Weights of a small mixture-of-experts language model, trained from scratch on English Wikipedia.
Training: a variant of Muon for the experts, 731M tokens.
Below are experts of layer 4 (counted from 0) of a mixture-of-experts language model. Rows are named router (the router's row for the expert), up (a neuron's input weights, with its number) and show model dimensions 0-191. Each number is 128 + 32 x the weight over its row's rms, rounded and kept within 0 to 255. Numbers have three digits each.
After each expert's rows: "mostly gets" lists some tokens that are sent to it at least half of the time. This comes from a sample of Wikipedia text that the model never trained on.

# expert 50
router:093079137092135126120167124096118125121082140125153149144146142116164176149150158181185184164114099118168096102148181118175102082118081133090137129130138168137151153072092117107075156104151125114157140168150119057125154098087144092170178089114133110137081129103099109087159157120100141188109055153182123061110190088130155168088117123114145116170106108144062131143112112082186112107162222153174118124103130153120141114141175091132110145108083166116139116118172107091140095082048114078108215140182118119149117112120144103090114151104156167176155152123103125147114080124139082172
up0:092127165126136173158118138132198109096136155103104122101099100134099120103137110091105117115076100161156166123142160143229153117119121165109118110078129091113107159130205156147046127080078123154041119102136103069113162113147169100110094112138148097149084127110099081132088100124104153114185114141118130100192142168150141210101131136147071102107131067121128100126161133150139144157059052157154189160125144084103150178120144108172138118140170081115128093189121149133167055165114113114099108171189139112100129148153149138157121113151147168149153097173108112098128095103103171082
mostly gets: " Ed", "d", " Bud", " directed", "red", "apped"

# expert 42
router:134092180136147155143170149100137088103088135124108119166138178092114149142124151104132134176087183075168105121183192183151126117091054108145111134081126191179173147125089118111084198142135106129142153167097184107109140095157144073090145127044084139162095106157082094084133158132133175152081102127149154068165129093164126173124111079083136141194102138122161155137182159129151088125132114084163134095098160166116146142079144155181177164084059094102150127103140113107119138135111112094157112177156082107163117138149124083159121176160131145183108122137096176127125071097134096131
up0:171086114203087136105088162079157096134119092083160137142149141130148145168118134161159094180123174099148121097116191140112113139130142127130094139128093144105094078107117096060126072132077162120129113136119121147070117106143151159084190073129173110144110135075094126134159110103132106178104127110117077133106143113077082125157136158116109091153164113088089120156048188103153106110111178093113056091108157163128158124094137107141153116133156150088136130112082155120144099105116113123172173056099077167130159110172096146172127008085165162129100099121078064109134123148146139075
mostly gets: " for", " any", " a", " an", " another"

# expert 20
router:139078177095135178173165178101137100111067143097135129126125147098115182151130120146142175181117167104140108113172167159158063157104108132143122117105168157137139129109097109096108145115155083125146133189077158054114106121175198059114167094043122159162128109163115132067130140135150171183097092159162131126092108120144131173107151086107144123194138132141107145135131123166145052138129148119157098122091146181061160105102125145170148131119062113096110094127197100128123107129117109016159130137148089126173098101107123109075132128150105189160113137134144157153091081102153094121
up0:088130132209143120148163153095129079144098119104093139159148138108174110093183144147119183062154177119126117116113126152124059060151151077141085169112120109154154125122167122117091105092108166198131129119137216104096159147135108170105146079135072179087120119130148129131130182125122116141153144096156073094165113114144131104106150084141152172131101141112146194141065131158096084163170140120163090138122081129121093143152190206153202134143096133124088170145194172083088124125091110084137104143110080141137121131159141213107134116196169105139108095145171143112136107127096113159
mostly gets: "’", "The", "'", "whose", " His", " her"

# expert 51
router:151129172134169079133111107071126091095109138081088162134078153135122137109124099172181099129081139090161131101184141170145062109117064095181089163140138172115171141143099135100067163100135100091152166147111154141094133127111185109135146065082152134121119153130115106122114166138125155178047141087160079129100156069118131168127142132073125115177121144130103195137164150101125088155184138054198097130134119153109159124128140136173169178077074156160120128127155100096122098099092140091135168161177171087152107084134158104175102168080136148168124153109115126200124131141102071149
up0:094087133099146123170116130138122180106071110142082100186109101123113069117149182116125091162114127093167095131093176241122112147127122139109073231096148158184126141129152096120121076112135119113132111101065112144148104035130144142143121129132152146130161104158179117097115127149142123241132135112153147143151140122069119172122132164166156149180083112145193164124207143149093107176163127140108138143066122134112099175121140117100160037126147125133126137126096122161068150100136126130134103166102112075137147124139143122110098112183173089168140098081109135123112091128132167145
mostly gets: " education", " health", " construction", " use", " energy", " food"

# expert 29
router:144101166127095160114171098158146058101134143109167167094105111134150147119077140115165139130143198103115128102157168211141096136126091063142127171092109177150152149147111082118125172125176113140114137131128146171122102140090121110122146119101093152081109136159100161098088177129095167168112089113156134061132142076185136207066162113074133139170134093123119155124144116129144126166161146076176096157127106165077184113070175107142194184053098093137140136096111059096177112121074108120112124155159100150162118107088171156186101129114120145110156106072139156133113138087151070146
up0:159115146181150105076123124126119109120119168126151128111113083152088126083146177076150187103148198090126129064087143127174133100161123018128153151142112200141087128134123119136150119194104070132084114129079196159185152154131183087115153101145103086135119114163084120162149094137124130112162161128185137105086130112147094104154158139138124140113204129127091129119137090120140175125131092100083117109107082177138152168186136113175186088126085069124067140135192124112116194107107115135120157147105155175114085114184101161136091146089125124147074146146060157130120087136115142111
mostly gets: " re", " Con", " pre", " sub", " ex", " Em"

# expert 7
router:119061143078157097109129131071068088078122143101084176084103137146144124109155106115151137137079154136134083091164128171153094101151077085135094156114110137084133171158145100063086172154159083085154133174096135125085106121114141087121178107104099154133152165179123124110083156123115189181069132100138132081110175104133091200082143121083133085120144137129073174107172193139178086152156138122208110162143137154122167133094127144174140209084100135099147134114163073092124144129087175115144129170153117108167138110124154111146129176086138179168115164106138144151151097107154094086
up0:189146140114162112127138134149147098061174097175074079099142164183173130111146136100145160149090093139190079132153131130112178098162111164093131204141139130113160072151119175107145189136140128058140166134084171110149153091130198137152118139085165113148174127096109136132090149069153143127156104120136100075151086171168099180085100175121147130127087103175125104155175107145152131135063159115152116127165115129202116046122144114143101114160184089171131115118161117148127190116125165115112195121093106125092152062138162144079109133107100133152175095135124128097168117183090127157
mostly gets: " works", " areas", " players", " countries", " services", " teams"

# expert 24
router:128082144109145148128104089131163093083124157081150141120094130120124151110076127117161192141126123143133128121176094177124151117100084135195071170060133173141139147154152099128116156075183138122143150162095146118131127092098188099107148022114111160141070163196093167084110131133071176149120130163134173102072128068128171117069142126130144071146144115106165137169118148130156141157106118109139149142143149174137155103094149107202118132105079077125070129115134111137104145122067167033173173168159169112158084108128194119150117145117133162162084112131088153159089137097157147121
up0:122073143122145116123184135108117091173150139073161106152130096191133109140084104116157148129157155087129149080080151171107184137112091076166105145170128158140215124073119152143102155148149122115110129112088103192142134090177103168098170160121093194127100119128135123225079062151131159106140128137160092130109166136147130134108172093147114138121137136096106140070072077057202133096112079102165125105105089088092112123139096131146132106155142094084110083084088155131159167117168149132127107095137130146192171178130120155081102105163128114169142097140141058111155058085148123138
mostly gets: " de", " De", " comp", " El", " Comp", "De"